From a checkpoint of a small mixture-of-experts model trained on Wikipedia.
Size: 20 layers, width 256.
Experts: 64 SwiGLU neurons an expert, 2 picks a token, a softmax router.
Below are experts of layer 9 (counted from 0) of a mixture-of-experts language model. Rows are named router (the router's row for the expert), down (a neuron's output weights, with its number) and show model dimensions 0-255. Each number is 500 + 40 x the weight over its row's rms, rounded and kept within 0 to 999. Numbers have three digits each.
Before each expert's rows: a language model's description of what the expert responds to. This comes from a sample of Wikipedia text that the model never trained on.

# expert 18
What it handles: Given names and name starts for people, often after a colon, pipe or comma in credits and sports tables, such as John, James, Henry.
router:493472516455443496543542467470490472521510467517471469542513499467436559509498451513529537498499524553457500352489499492482455528522505532494595442498487439406548466483472503513574445535479572472516485499496510543475485430525492503478469523538591510432541509459521522407550459454472516523490511585443534510546521559420524473501505579509471481507492384550523471508558477518541565499500481421503530561496497464445523463460501492524459448427506460489517468576448530500466490503484560506493454520454516514511519518501457567490465474460497518448526484478495489474452496456496501480557483545474455416490488546517547493411441510473526551535489497478403517484494562476468406503541441462495515555506537454490491488439475559492536505380489493413524509467410523502543485504493489
down1:506483499429481523505507471539429548442515498510514522461515449498501510481472490480530503499465470528442515483543488562509493490497566500501499420470437443481519493495544597546490455461589440453497502539509542532507468494511463482472561543442479484565536547450528469406426485511465503615504401548502579525484447525464425510524517516499521462460422459557507478532521492447513510558440494472471518510509546465444562503449548526495440444561484520444447508498494525512521613487532491491462542478507458456449549494430530550530491545488436500480492501527604508482512539482517506473503515499498550536487481477466587510481486563549538509564486543583515465539475445475467532474530425485501425483450486519596444486409537494534567479560527500518483529580562495517498496494512448
down2:522511481462487517560451501434505478504461470550571454445515523472490510430443534506527525475535478530487526512443551461505370472541470486551491474497444493604521536542534447549527459558525518547484477532494495510484486445555518517456482441460534409540537515551440493494524446497528497435569506433471504463563500489577506525495428481478518454565528502487545578469527487494484561504526459546493531553503548482465451493574521526527516524499517512528432432495466458464561469517500520505484481587504514551473435417598439520483502465491457456449452556526508447496462523569488519537460498453506533589543508449531617494504523498490527535427431504484503534505519526502547491486471461535539474468491530414467458527469455482425534575492532478505449488466512474449548476441509454
down3:466571482519425490554503497512563465511566489504464577450451498455527544491446478486513576491518454432476515469569479493527525466496518561515439466504496576445535548457497484468407494484540514440492407479484557430499480543493508481442482529467549520472508476533556438443405546573489446527588548449428570501485502535548520534549519484463547466447510505510437526482471468434510492538512583478474516462510492564545544519532486436553525476497511515506528497502516504507474496484559549587476430541539493526507532557533461460489523541550520530519515523440487547573462508494533534471481423498507512468533540459452456521481473531479427468471597454541568498427535462495526495454501543587487478573479451504450537564532538455510489532550542472549458500530532502446481507486464529
down4:585479461461485468507547477483543417516554482502413503444568483566517463424416442475489451496448496528506499478530519543540507552489527523477461514506535458490455497543507492578421504509478485540475465466542524445515494539507410485457519480493481505565532507554561509492510548500507493509534495468434565506572525509550497508526476462483475543585510503510511524511496463504467469463474524529471393496528557498501425567537485567430568461513554541554471540495476575446532534514525463570521483436454489554450476509474507526526430474452429423538555528422516537527435506540528536518473499533492527483439475446477396501450464562459470607507474440470463491432552535479467511493484487523423475524518465525501470556576506444452490503531524524506511549509521466441511489465449496
down5:553497557519539520521493487501506545495536524499561481474525440480613522555545523477581545492478508471490463464529482470557494434549491516507538538561591548513567495466459502429503477498462511586563494581523454471494497510489505548533505507539467500489435492551617534521476479531459520477566493477520490499520466509525438544514538545469518516576582529445463460516498545521466526570522586505518557544472494494513529519519491499484461475546526538512525555472448509469539505519468548541471516561469596510433490523473470453531507529470511477472519529528487445564466503507567431476487500477540480479466483479422398484542502508439450541504486505407493544482546455565483523460520400550515431504472490555469471506469510456467507525480625481534494501602486428464498518442457508
down6:548500539474531538478445419533458560602522532519551492500512503452535427499546515513499540521477482563474524529542532543507558471477459552489495564512480498528520471448539558505477481469523525482597559515506530524540508537569479546451441561486475531444503462504525373509526448432553509488521560516509505558512504483535449550450515444407463536538493546514393544450431520519466518587581498540499526434500507483527538464507474468524569450495463464583503496515449441521439485477550501495520537507600500424515458448568492434511439519528509433560507537497477460473514506426520530474553469495543476486539492475518507495510556539558458468468449486544506493520541462499492471456463495511529453504547505471442502514486477454492538450526571512528578527482543464582472522485452521
down7:539506463460540508521554564550505522514455482494428480530527563438427518484451522461460561569498477453492521450532519506530511507527466490522576534494503523501466541510520524432514551493530556510480584502500530490546534508554489523532487525453570485482555449584529517441542479506463520445463558522516492462471546544457519426491564540550489476449550550559520368513473518547489517462448545484475467495548446427479477502492521488454458484512491500520440480475426586530512491550476500529540428488510531514535509505541513547455492485502461455420530592505494466502475492606496453522441422468456516448506576476483513470476516510593466574570457456552438491509495434545527571506456508470492475489482604552498569483511517506487494508453525536580548509513485520546510519451540469
down8:509533533483510482552482480498472438546531460514483511493509533396531518565517481512542460526487514464468533512447493515519472423515490546483476448531518484499466564472485524464498425473482532493567476505495504477401537497612546571505452434484522462474454543497542473466510480408506486487466499515499471427487518554477512526481470543529535544428512468533592534502562533512518499490480502488509546544509497521644555459466440522535473488479458474522558527534453411533539538573536553518567563596486481505485472465509471515458525505516471466507489503492471508481455513528453483436520465461494521492554554477520480500497597555527539501433511525478496526437446536479458524519476524564485547562504472568493543434520531455460524546594560512493528597576582446474553530470487451
down9:501461509561499540507481485414496450511457434526489546563502461560505495526477476530571504531474511419527581513554488506484509495447488480544489517517515487441480510452488477504509513473477516422436526525500547560452531489442562525465467530528489433531453438498520459518448491462485483410549486449460454477483487511553524475441409463455510508503527529483415545539570492513494479572504533500512495507533435521447528605452483552553585507501488529522494436556491483483533499456533455488451532496414485515539490547428546472455515467517476440402485535461524481547524555510526459501420449379448493490456435512516565496442479495450502529415508474441502487426489569515542468478503510501509517472440463504485455566537457533497506447469469465505494534468570489508563470415503470
down10:521526532499487453541489488550476436476467548463534565495455575469494511475534497549447543534522498470547517559448492527497424520516465474533534534524546491470500469510434461512432524422487498451466573540548481529541473570490550485496430485502480466545487508496505544585483518477553446479516499391418442541481555452440495425592447510528519577507532495472507470520398506505473478492505529484527523479571484465481469500529541582522542492500476446526454447439537532445501512466492483558510445503553498571463531474517470501484496503508472510538476514488525456444428598508494554527535554482486584547479489468528502553550574473506457531450548532539588484499583497481463439467501536530477499474472486437477439496557492509590453523498457566477540555447457555441511518493536529
down11:460526508506488488449499529464563495461448468497463488539539512457496502483504524499522460542463542513525403468495550558540522499498534507510439508521458490527565506494424387493458532459478552469486444445495488483484526526499520527482535539527515569461566606545533520448520548398511425507388507586455464532500473492505455495566586490520492470509470503544465473512500444518466476457511483434442520539494476534537547573459511527503512509490479518507540436523501499541502456595587487499486562561495506520580612508504541428485595510536503436503490473562458494544464490508489479475488503408529467500482493501488508552503457551506447524515370501484553458454487378466460483487535535484492463557463434499512441506495533490501522453479470517503431497499529515499514502492438501
down12:401461509523502585534470478488469547540514462448484462514493518491508458533495528440443501490510493500413488483513565490452506538498482516483552507526447493462566500496462490575512503520501468511478478465497533465444488426478484471513477462533570535474524476491469434529528446453465478475527479529547504482502453534524424513571544479469559473492483406513457504489528516488486555458426363566458495542437477460482451469460543535556540509440472437532474496518468462548501557435505535465466541506465537501482481626586528485464497524503567506446528481483431486498452500544438501550559502468540510520483486439497520406481485488480486533564459488544427495432527473560506489572575413513487503490517399442516503476475574463484540467486534521537583518473488555466453500463508476

# expert 37
What it handles: Middle and final fragments of proper names and surnames, as in Hall-id-ay, Grets-ch, Buch-ar-est, plus whole names like Brown, Young.
router:465528526485503431512508469508479560587494463479528529446460499452524453558452571460542500472533509483537452479493581499524549524474447510507554579544535458419497455554526511482545474434534520494553463460501525555434498539601499547496481469507493390526557565507543510529451511489442443437463520540516417563517505431467524519446582561457569545541465493404505499495507453461519418510452531510546489437474553444504525462574494554456506500499488457507491498556507462421504540542470476537548383477525475498574540442498481469509560451495512481500493539507464469532502489484515555496529474455521466480462524569537539505460505419548461472478474489544479547487529524479523469425454465515535466522470515481422495507460481554431472533499473496487524471539498525448563476503484490
down1:555379502486536472486522503518500523446556508447520510542510466535415487554567496421508469449536462537484508519479479467454546512489465465519532492479496485592514516522513471494405483601492545490501607503510561478444492484530565519455556516519515437526447495533550459450539520543563538498513493469491433441514466528435567530505460516531477455511541479470534508547573496511560473569520499569481497497433487493527474460492499524532455521464582566546423537502593533445486550524571467495512491525520486541455494545526464478481461494475488550527503504472486473532515441535440522530509506482515495429475480477532458489480501375546484449522498542463523546548460436458486592515469522461529471496499511528498498440434553464493577443470439504444457512438458578503493515514458549
down2:507534539572524512492506467524483552560451548501464424584519504534480506504468561494528481533441539466562502436422496437524522472411478471547468474502512503462490546502495558457493480491499493539467506452500577476444504590402491475544526433447549485519505480533479538551453515425479498451514528525469509481468472459490436460521484554537458529529467502576506509526562455564480406440500502524406514478469474536533504526482476482520568588452564542492508539513458441506515459509528495502552518442503492500520567474499534507449463536583508528496517558519441504545398477492504502514478507426515495517492470444482435452517422509505545479437497446571559428482561519583504572483555537528545516443520447539526511516439478515546511550519476521535563520509491499482471553493569445
down3:508571482474503432535494499560553478448472506507481465496492536525492459471570469478559468536441559584499485496448437439500468440519477515499518483490574562461566443543542462463544541523526555435434510485448516472436456533436585545458461507458574459445545485469437531489525502470432501501490452508494498508503489527493501484531458558534515475484458482462502411510480540511480454546511518427519532524488462508492464514451458490538518432474467489431553589506486442543472529562463528492495492511485504508475533522466533477441481485487455510484555482461427467509419482516575516439457450523478499493530509592407524565482463502598517493457453536494494475448529435627566579530499473479439535475508471508524492530444503472495597468538473474579554511510487488517478470509503508
down4:558535531528475499556479488500474517475507502484502436527476561521485482490532495529523468415500589423462524518509518498502427451516446503469477513526484597524547548544521503422508436467465486505522497574539549430494491493468485484553523486501512583501568489566424564462556470411542534489514488474407427490491471455475479524495540489483452461501486438436577459592505553504520526477468502497440493481501501519570508487499549427523470525494521474444533551543489516436476499543503514525431567504517581438465552492544467471557498581502464527513502466588485499442494515480485482501451551511563500519429466520462478520523560498563579502397577467456527471521472468493551613494488516439532512495463501442508460445501502456522525517490540465511478456425528518483506454491488438
down5:531562574451431572453576533426488528582516481508428539540472472532505474481487445470505531513477490460538508483557504527565639548499513559516569439544589471516512489515496479463529494472435459488518464525529430460505489497532513503624502501458420471570541470510451567521519489532532474496491431514557587590536564458498542514446529426451457535506513482451518490530527491481515491493499467480504509461465553479521473448534541497553502538458477535539552491485469529466536567477541534542513507486581478501547526456482459492532485458491511527514457554560492506495558499535490488507530475530450497474431495452505465537466498470393494595562482543416548528505546577508541494456421477477460539538460467508532501472491490493523412555499487461501484501509525514482475453512494502
down6:516566539514553495515449573489407558538479594490495484563475498521395471506519517512539465557490456480497531499506483528526488499450469486588492503510536558502456490539520538537557463558509468520406532508509510532546500475560569566488585503557489544509571541505533450496531431541435483541521502500496474453380441501541509482488510534538521572487473477473494518511496507454472481517506557536522515471474507439498524549545517444472516568521520512505533498464480499475509502504517421496410527497511551405535525561393467491509466490463483472471441529581526487500487491589467516544596432517523547498490467455453420449426462516483513508508512450488527508537509563455458481509564410473497463458512556498553520495501459501557593499527480470496468491453530527512509490485468582
down7:536553445528451442462538571521497436503522417389461529497488453525559505442485491489503511502429487453538519512483497491520537500430518518521525501493397522567448526472491550582507518498466444581512523495522446499479560567528559510533489526427458503488550509522480482509488472472536433480472519477471524547509502519583486487482507494412445567495454472527465547516526471534427465553475482500518511503522427485502469501480556491483463487537489484524516483494532506477515492437460438562481563578549430509531408539523503479485512556479444454569467495497543574517478574546427488473451553497527513516472466504481455501504510513525482437467539491515552433515468443496595434539556570454485438522486553493398508490532485515458501486465513561402501501447542521539460459564532524
down8:478519492589573546480547493499538430519462495483457494497473543534559584462430520465491514473478500563510483488426471478533439500573472521537499462500525508474484489507524455537510528506470525550477445482556531490490487463478468505500558448515565553522473469552505472502493569521542473485451515515537477546529483455514498478577514499524457527437445491502465541547517506512501480460473462484493458515469368559537498504473459456439493431455486461525432458491480551440575524533512437504493456506445561536485492492614485524539524562488524465520504428455437537530494496531579486512490504518495571467561537502490471574500523487486522508523398499554488493478509506579504460595463414541459557519488477507436567447462553568547447483425488521526586550486522483500475526412439465
down9:524514527493489432428478445504475498491501436429552545544537468534529507564506460560490565510470491492506417440477477575505552485474442502504489606474493557447532439545498507532497499558493471462470536511493506515424487464561506574531464494471582504576523464483455522449533521496520409531465526509546404452519447565567585493474436558462550494493501506487501458504505510492484478390465461460512482587501444598514518552505488529495479470524514505477523514475463454531575464517523473477550532482550507456556524517469492490513507484418598487456462459530507501474458513518460465472533537512542531483497454573471460504569442504496550486480499531463496428514403546423517516546507434563535545560510505528508474474542447482551480491452470472438506557533483509505536530498505447
down10:536571529535469447531485495498473471461607502523489501532520564519423574473506563587525568489487530471512535512498490538485502556383636526508516475484475450483542511566545483520499543492561492536495498524550571475490508505517454476463489456481544526556439512465509483492456477543532550525530567389448530470412535469451529495449462554505462514508420444460509470533527463450463465447462503473545513472491538449458454520514518539507503487548482513424548520444516535498517511511447509456473448540505513501559501575480518490556459508472467496557457498482457469498444528509527526454498593529549466474501484543441504567571478559550498507481517465570503436501472484499430584464552533434493459516520500516575510512493502479469471455440451481465480573467445523459504555460488469
down11:566420515435520501465438441499526590529516552467491508522483505472523496474453552460490457481566551530610548459520449495501573506521516514548458574518524525456530515491490540488500473599453519454510568576480554559477538527464492535445467458530531496513477516494462509508534505474458488476544514509536457501546510528515494452477418508590563499490472541498417498434561551462461468525521488586490484531532497516502511449499490494491506506534503507531549454503472482462457497391512500540457498514510530583477433495457493583480524518502483515509520465498567513451509574434477519604429499510427552552522493446477446530418475507577483510419536410457523544557521514490478510448512483532496472528563553511456478558538521553544563477543464496457501471497516511570511510484474567
down12:498550437413482481545516481422474509539409518389524465496491500450487499559459453574520448484598468442507448491521431548432540470503530445480572456538479481485542456505551522473463445512559545495523499511477549461487470439531521536495534491498566424495486486458510458487524485545417440489449466567506515442511522526431534551473534519431576490485479456514502524506450498556526475499479434547572527454510488507513540547506473484467505546425466569467519448567527554474487450490538470509548468463464532519503434415439473408514530466445528575588533498446465538506460472517470503515538508485470507507549458481526508538487490476444540487505558542443419528568465518504483454507447555534471470536528560546508496505521511513491496520495553570476515568541525501466500531501544494

# expert 13
What it handles: Capitalized or lowercase stem pieces in foreign names, species and technical words, as in Kar, Ab, Bal, k-ar-stic, Kyr-gy-z.
router:493517566511443525573494518530494463425517404549504463458509511513509559478474451500444536626456490542504513464533412505491515495603500523487444507496558467492495540473481459478458523531495503476499531510465510532536462499503433509504486450482463511526520529507519495536463481562490499539501577554495466482473467496492494502470461608515504525539586491574522526552470470467467474490592512476514527501466473480506421462514564514526440457457473518496539518435447533548459476499448548515525487514515484470520443525502514507510579523455440504544491528582476632455543557447454468458525495590505512515520490425572532448521483503510560503451492483576479540588501526530449588529494548498496558487575425518562493493479421529525519490487511489500507505585511502416514514573499509
down0:498495524568474550452547510493544499463437495480504426460602505520465490476493489524487491483502526552547494485506539479418541539448532435506498497524501442467493491487394504518537533493493508527493466551452607488447556490537603528494548469497496515480529533546562443400558557556377504454474504511512534530490526467510549503475543490529521490515494459468463551557481497515498462563526488433438538508547474517498553439507536508501517561524494511481535454541469521460494525485396537476492445535428532472561487469525492495534482530537449495492522492470521485495550477510509431526510539506470515511529553541495547416479573518566508544504578448490451390527554504454587468502508508482508497499544511495567533397485491583454525518503538449483490569530452463504552453542532429
down1:458531493461450499484496460457471534439495470521502540413515519491469502488524527459494474530475479476522449430494511481428563457465558478511508561496452455522516554427484432531399451551489526457531475506495432518485464506522512429487524581499503554524515552504424500508548516532510530551437433494454434440441528464448536518508518500588503464497603557494517583571533423553492500494566506497521524497575431505509513514552493526441525483428441525534510546539536494533514438496441516461534518504478479454526502454519548594526571540535440558512523442519445535540546535456420567484506518512507528539464486478511448526506435459479541510519466484525432539462513476430513455453554488488547520587487522457529489516503476499565475531489501535440500519501460548452471574560528536
down2:454617544502502440465507524539501473493515462521517452452515591434541469480479508468482502535520494483502478449465464580529546501557509476428460522497503468507451526519479504524499533437467541520484459443442464463530535493483436510479573515509476515453404512500466461476482542518522462480523471468444558433516493444486507568469478508469494517560499454474524486497541518544437435503494501536471542528557526477490469543445542553493491470481426564487423556461475600478454538503481580457509459556472499564425551494453533480425463570499503454496510475535447497471503464510425524555517535549494537533463540556582528483426473500507492598500508441544546556532509541475476558450493437518505570489539490523546557471503498522535483454421468476511500582526517539472463546610503478
down3:547533493486497481475491458452487444480516471524436430581514469548450517511488508497459479541509511486527516427471467593479468504455504515517520437525451490507460491463504451494539545497484457469492546446492563516464516500411532536538579593479523557452484446500538449509549503503479449440477417443422546571486541521445556633523493492483521497489517501542403475500467511520504460468451528437503440466516512457486472453449460539439518527523392497425523570507478562521476444494546491568463474521529543570536461476482538464523510517481522483398480545530511532500472559483470499494425490524415506484469443511554507514471509528554539539531582455486526491543528540487514465437544500519442505524470454515500452495531499506426486521516537591529485477531530491543446515578519458
down4:442483562566490573510484539499534515419442538492512468358441524484557452565481530453475508516533465506484491493454567510489503457507476492532433549474498482527566510474537488513447489450526483528479522531573510508476431470497521488512490578574532526362500475537553530572561546540516507563474538507460537489404564489478485520546516520532503490526504468492516560479512452533498504542539560506515488456492510510532510457527559495536515508515472460437505570484457544467500539516470517514503495517464530436507579487593503482442446590506506480556456500478511526500466467578485571523526536533443526527526528487458512477476542478497407506475579448459495575412487561512482450496510456462463535554464521527516496412533481446521530521460502472580516467558502516554511486422532498
down5:547432519499449572513571473491526429458532546488469536505535524488471553464527494537471439460525509522494403474524476473463502468472529491495481465537500475439491515478486526526475488473540548525521467491577484410558482532476492481486518542404485453408493467522469550529518499566505522519516459452429430509509526510496541456498475536482513447444573504538539524484553530545542498453519555548479496475467508401486490485497531482462419421426503489522443527528499467456508481497536579463496509520492466528502544442445516466555527497536533528528567479471502485465478402504488519535462478526475433454499434390611528490501506570570515497485505444450539502502441442420520558472505535486479578482507422421537542514468460515415522515578506546521515521489549465554533464500473457
down6:435435468494502507493482519487553473496545555501531546513483511523385443461473547577507528540493521463544510468484572469582449471467503466545499429469509499502519540560495461432441506509479528537504520518432494540461479495497495483507566571543532485474500531582466425455498520446469458471489506458539519526539504531466578501490507464518539504514498573425527483501417485560496557481390522482523460485528499494520559432488507481423465536521493495477525535543497559506504467423521507455532495436411483567515459444522519508548567419400503470514502489489518520529464538533541583551530582458535497562496512528520491490467500441540520564498511533530531516520492493492485535505458468476562562507476479536565532500516455474442573549465474489568441475507512564590482456398477497
down7:466554544417531472494508448455552511551447595442464448520510584550480441475558466552458506456493503489563475527584501505452518523442447404494488551490500558524494491482555477456517470537494540487488530549528530524491511534458477511473468450548445442439498390476533557509485533439521509473500501445386461534548489441514473555487443442542443471498517509466554491436563558469523498509583498447500499477507495433558552523483568528492543508511504495490546576481467480515496522478502545470563561442576507486543449510482439508503535387501458516492550509427438492494502509512502481548529477520515437547502484583537558467567419489563461533490520524494496470515521408507485499546563497487515486482559489518489471519542529545511465425536476468528462505505503479522513489458521534
down8:528469466495537544509434457535543454490579493594496535527465536429525581435563463463566540549498467452417459533517530535465490519447445429462414584467537468537557557508502522497457470562462465463522495488461504468487512471495522496492539452525498438483527482523491501493537538556471483501502453458563494562551507445518422470533480505563519512489440563544529461544492494448438497487517517445561457539497511526544475515465482497480488481494462492540431445535506569473547519493419472385482471456510459449464472512484493541473528508548460507478595500490502485490506511419492520488507498510556575547451532437528438504520456505600503490465449557550471514623535498511510415467482513480551436535507491465515469490546471453575516506551453541486517497469535468530537528489525518
down9:568538480548558522436546528468501468468505471500483413454462471540504495537493507500511479470587549463446523461525519497417513476463503456607490506482491466532521389450456479525576481522488479427509519566529532436518477544517515518493482533483495467541522512462468525510430486494542493503514520430498444499516557485536463419482468555510496507522495476545570575474521464491489547521526523512468535516551497491539534497447510455549460492401543538522541525508533370457497554491423458428476487570464509435469470495461478500534423462526445494429513518502477497558492474569482568448492488488538562593466541522408487476557457571517484499518514471494560447456468465412491543511502478496490488558541435530446482468420505502535539473483481504523535463542456510477585499486516475
down10:464477477501473466436592561537491503457558534474479484508494514481451513486429478460520494436489474553551512481563489492451474506470503552511504502420511483473527530509491477521461486537471488529510454562466477506507484505469481549469527532483518426443532490537496527520501481435422537582549488563535464430430512461476525549497443497507487546534519532496391563531507542533519437527498496397526475422570487446474468459420505537468528542488467458495486452438537500522490428452466439598451468423494517493494430504550568567521560521454424471538414559529418475449497450502484485458466517543435459465476470543513490518418539534508466523515445426550435517535523527449524504480410491476492473509472466416466472527505483490503484492481520554516435486450491505425511521517488487
down11:472448494492433563395531460534420538491488522442474486507481511500535519509541500492473513493514502530501491471548438547500507533393460508511533521519541522578422423548470486439519499621488436543516560570488492461545515523543512509461478498508488482529520499509450548511488491522499479397494372527477474431423421464507478442510500482458487535501505567440408476515506466463516499486516549496553497520514471471554564435448499558456504459507495507467499496434504543502465529463561494445560470486512399487430518421525552517496605466519551483467530461470520483494506459531520523466520436501446487465481535493523497469533487455565498517492507514451478463480449518482507437461564483527511510450513420539434546542568496532511580528496527477505516456467535478521486445520425528

# expert 20
What it handles: Prepositions and subordinators starting a phrase, especially for, plus in, with, after, while, since, including and opening quotation marks.
router:446483508503506495458518495465508535445523561513439507502481549517457524542501527522514493535538509536505500490523481479453538459512471478427578546445479602528481495528589484429566513515525481477558527475537525514571476440483525506402434573541487518442485451465510517581447525462470554506505531503428567484486487599503492499461528468498516526437465476512506507507392502560455491442532485521458450533475519394426568534463558444510458484588500476498513479548543524513532521509548488569533491521505580481502494538461535563514444495488453487539519520445473489481476530413495497526531504531519471515489517593500519494484510527476564504487419532446459533490472422458583538449546515454503524460561485476443500491492495406505437541525533562540539510540453454524479495476469579
down0:548493498486490452535459471560567470553474484486516545547534500422490526451514468485456443508495495492518467556473488510537460567460440584526449471513561516512492555564477527544459491551488509552484548462563510436474437529475508533547606427451473479493545502519496415449491499491503435545546528561578460529585522465468465556504494539516498495524515541490495495506480530532532499513383463535535456548524500495519387539458482502444466563493518493460490552512509488517510433544506463528478448537417488593516465463495498460433449513537548504490491496534524477491485591482547526534520556475530514510471548520473475526534459566558478535428540498454500485453475566457391513489566491507532496595480525453518443525498526545503488485473439439469461490456513547500574477438526483
down1:526520472559521508495485531497510470490569505554461430580470483519486456485512520464537475448485440445463433438550576495566516528485460550524518495482525518515526494429552505477479488506531461564518531496548432538462522492540486522467504479477500540489516517471470533463408472515419499412456481513460494462586518503516526515449500537440491542485506537562477554438569560510479482434434472411564471539472536545460492507498485514488462529517498530562534505557505486539482422533508459547486492524443527499477520485457481493527477568478557554524553529475545467489504531441449445495461489428575520469473453535570559405514555505576451540553480499503549490478541510387468462594487450431474497499523433490536436487502497587518503487488538501561474472538486535486542517417452545
down2:510492505440569508560522421583478458484541504532473529495502497530523411548482545420565483474447490498460491465538529488500551471495546469478457432537491568562481541548450463521565449461531421492580471495502460521522433527522536500473473513534486510517456458572514432477464446433545548461461570514458494497464452490511477468509494443498497444490528464471449487492490494486505428462453478479529501423470508473471543458460482462561461488444534540588512490451563450507444540503466510480475521554496484525547503453555482526496518459507495500516512503520520477546515515466510485477528504504509563545441545492534498538547472615550539543635423497501556477507526541489465581529461574440502479508573434460512496463422450556494502562520462513451510472485473473567471592526480485
down3:501494519582537544533555572510557523515492452498514509464475475449544401401571478509470467520494528529527490519487534499562400551534495499576550512492472440478529480458480575443467503458509471477486521514460512523480483466398502461477522470587427558535460483448470528540536505462504549491554520461491503571521537506563448500534542536440484500510511507560508500513445549530504466516491544569434575473501464501570511459521486508411459457530466476468470495538475503571456493445495396505572494554500511511445484480474447533453455511463495536611492550511453508428613476470514516487518490531553469478569456514455545461529548494527435499490542494526543517536465506515506479502492532506491506556509530488556466416585497525527542475481543550519425517535523524516474499423489527
down4:544514508467534470490519491471528490475500477570413460504492587567450469529517489528478451448472511496499478514490495444538487513510465499524506515521518604474481516512474473520503505470419453442427492546451468516525497502410438461495454491523425479476472432471496487465466557514496403490510431468443428500504508522509485444501458460497470501485463529435426442641523533514458516480509587470522477458511522475551496506495400507419457495503502437474466492476538475462531530537533447544468467510413492545509499379513505437534523498512499501520442467508484446532523476519498483479507500487551538517569460496487452422516483518521423547536511553586492522503568541438382508562533495469499497495492479497468503516506509440463545475529506439508571556425530473460497441461448466
down5:477535498482488491574572487528447502461558542523514507549519567497498451471547506520534493504423460570509558395562525479505498446448494510524548452533512493538513530548490513509493548524578476532639563497545450510448504632504495479513446558464492486474493486544476486513507466553473478476459476541514529561421539523438519525446516487468450533522580540470444460515556475475501523531524577447495509487494451444394441473507566542490454584489461531506545440554448454490476514523496529446521487506485447515466500548517467517539501456518507509474510478449597450443497519520489520412538523512530476540533548585578498505493520464458478495529529506555437482457555482454450384501508496477526504472517479505491466468512445571495453462503463552491513500492562487518511493553497507
down6:475522533494531521489506518549493542483573459538488587583459511527454529519503477469444526449492457546532464614536496376471512532459475527471511588495588542434454536435489512416538528562479560473458464441491490490522500465435471540565467560528548472496461465497427477450544497500470516560548467456512508490503470471418404541539424523525505484561514576549503485511586532499471584467564476508482542523483469481467563496468483481549488487503541502486487482533504499506511534518473456457440570505544524536518526493563448503528499480511446590484476501510503475476495463515546475488467516458522492480456476560566537437464487519496412500479481512533468514490479513497506496493537482476484449482486509527476487442491536480441570421492529469557531574499490538451429388480499433
down7:429461481539534470430432512564490484469516469557524525546498530495562475470482429500477508492530496432549484511502505555470514515552530558506528521495523535467502489492578573529500486450521450503476501542450487544506596468510469481512483532466526446500495467428485489467482548506553540468473490486529564527526530441488586527562489528475476492442474486539630518474476508476570512461552468516495496588514478508500511486460485529484569473458588487499395442488483506457498520569521642522513511517519562478528521524504537500532562540469464514478455572512497572560489513513519457512461541512446473445460530486487579563475492519579499550510473527483512422479524498469473377602523486478527493532537460448560507422513538479468479560508478519498426527542479500523489580474504541
down8:524462517595522419493499488499510495426413525460471483568518400494405471564519507456454542500419500576538601512467458486450528459461495489519439493552531545501489448494541474492533521483495543489496520531532438467518500473577538486553488504426560432522479470488499546446457495536546525466500482478470536511390493461546443536484490567492496480458463508428475517512470468588486499551488497557525491552533504473538504470566561479492549530527463532490501548536516521506454441502530562488531459455504523458484477513518499456495490465490468498566470487508512519463534462431576500592472497547508541539546516534558535533503527566463505493562530521458445519556527518475516459512508458468457532468460386446517503511470430501467442562413606498443514499508521556455511502528497519
down9:524477526457527559473492485527451516532488445518561491543544499447500496540450509431497431481493540473501480452543535519500543472481517570448507532551496530489465467496534449543545515440553530461501434466529490465533555541581496525576592513539538474424570532550466478520540447534495522432426536521510485500489534563511496485523496479457495457464459500471502554447499596547476461516473524489485478553457429511492495453498453529511500492477385495586462514532561510446516523497515500456480513410478490499494588474542564492497536434486430480513534481432496521467482516512477536478505529521454419468502521438515530460521494460530500408523395452537449498471484419531496484462607562476530589504536519532505514551480525528509479563449490491545488447533558432489442462471549553
down10:516441476467443569456506450493503477557451425563485489516496472483405527515449504440506444491471490459488513556495535498508480379488540576460547581531534482530530551476462472525547406533460479476493512515568511493434559518554460471548451467502535481547511485477514537538515510486475504505475476462507459531537465560405497499446494475485541447510490524607469467494361437477571502485486505501524508528457505503539513389509446484441494493532461507485488498415512487568501532526525494518469495567478488468497402489471472574572492451448488478476555490454486490509458528472447500444504440545555519509456475541473491543546484524507458484440497491417513431486527525439457557504516501506481445508570487479502513474473553486583479429518474553455544532507467553514484462499535548
down11:465503546560443509520495487523511528485523498518536519569472491472440461500464472469494506486595512456501463475444545513543542535546476443569454479528470518396491612446544494525481550555464529482587479526476589462574460521509497440560452511475566492508526541521444443459498414489502572535522497508545505503521472505433449529532503442580509440509481519481602465454478494483557476491529454498482534514559564514548528523540511482522518522527481511472483477465488452464525464493480570498535441453468532495514543518473492605514491529536518477494481519534498466518496542584433496458491525405499461470522427542544491431506487425482464504422527473484471486536526528504535402469432516513525479564504477492506546507524489458495621516523523557517500440476539530533451439545475440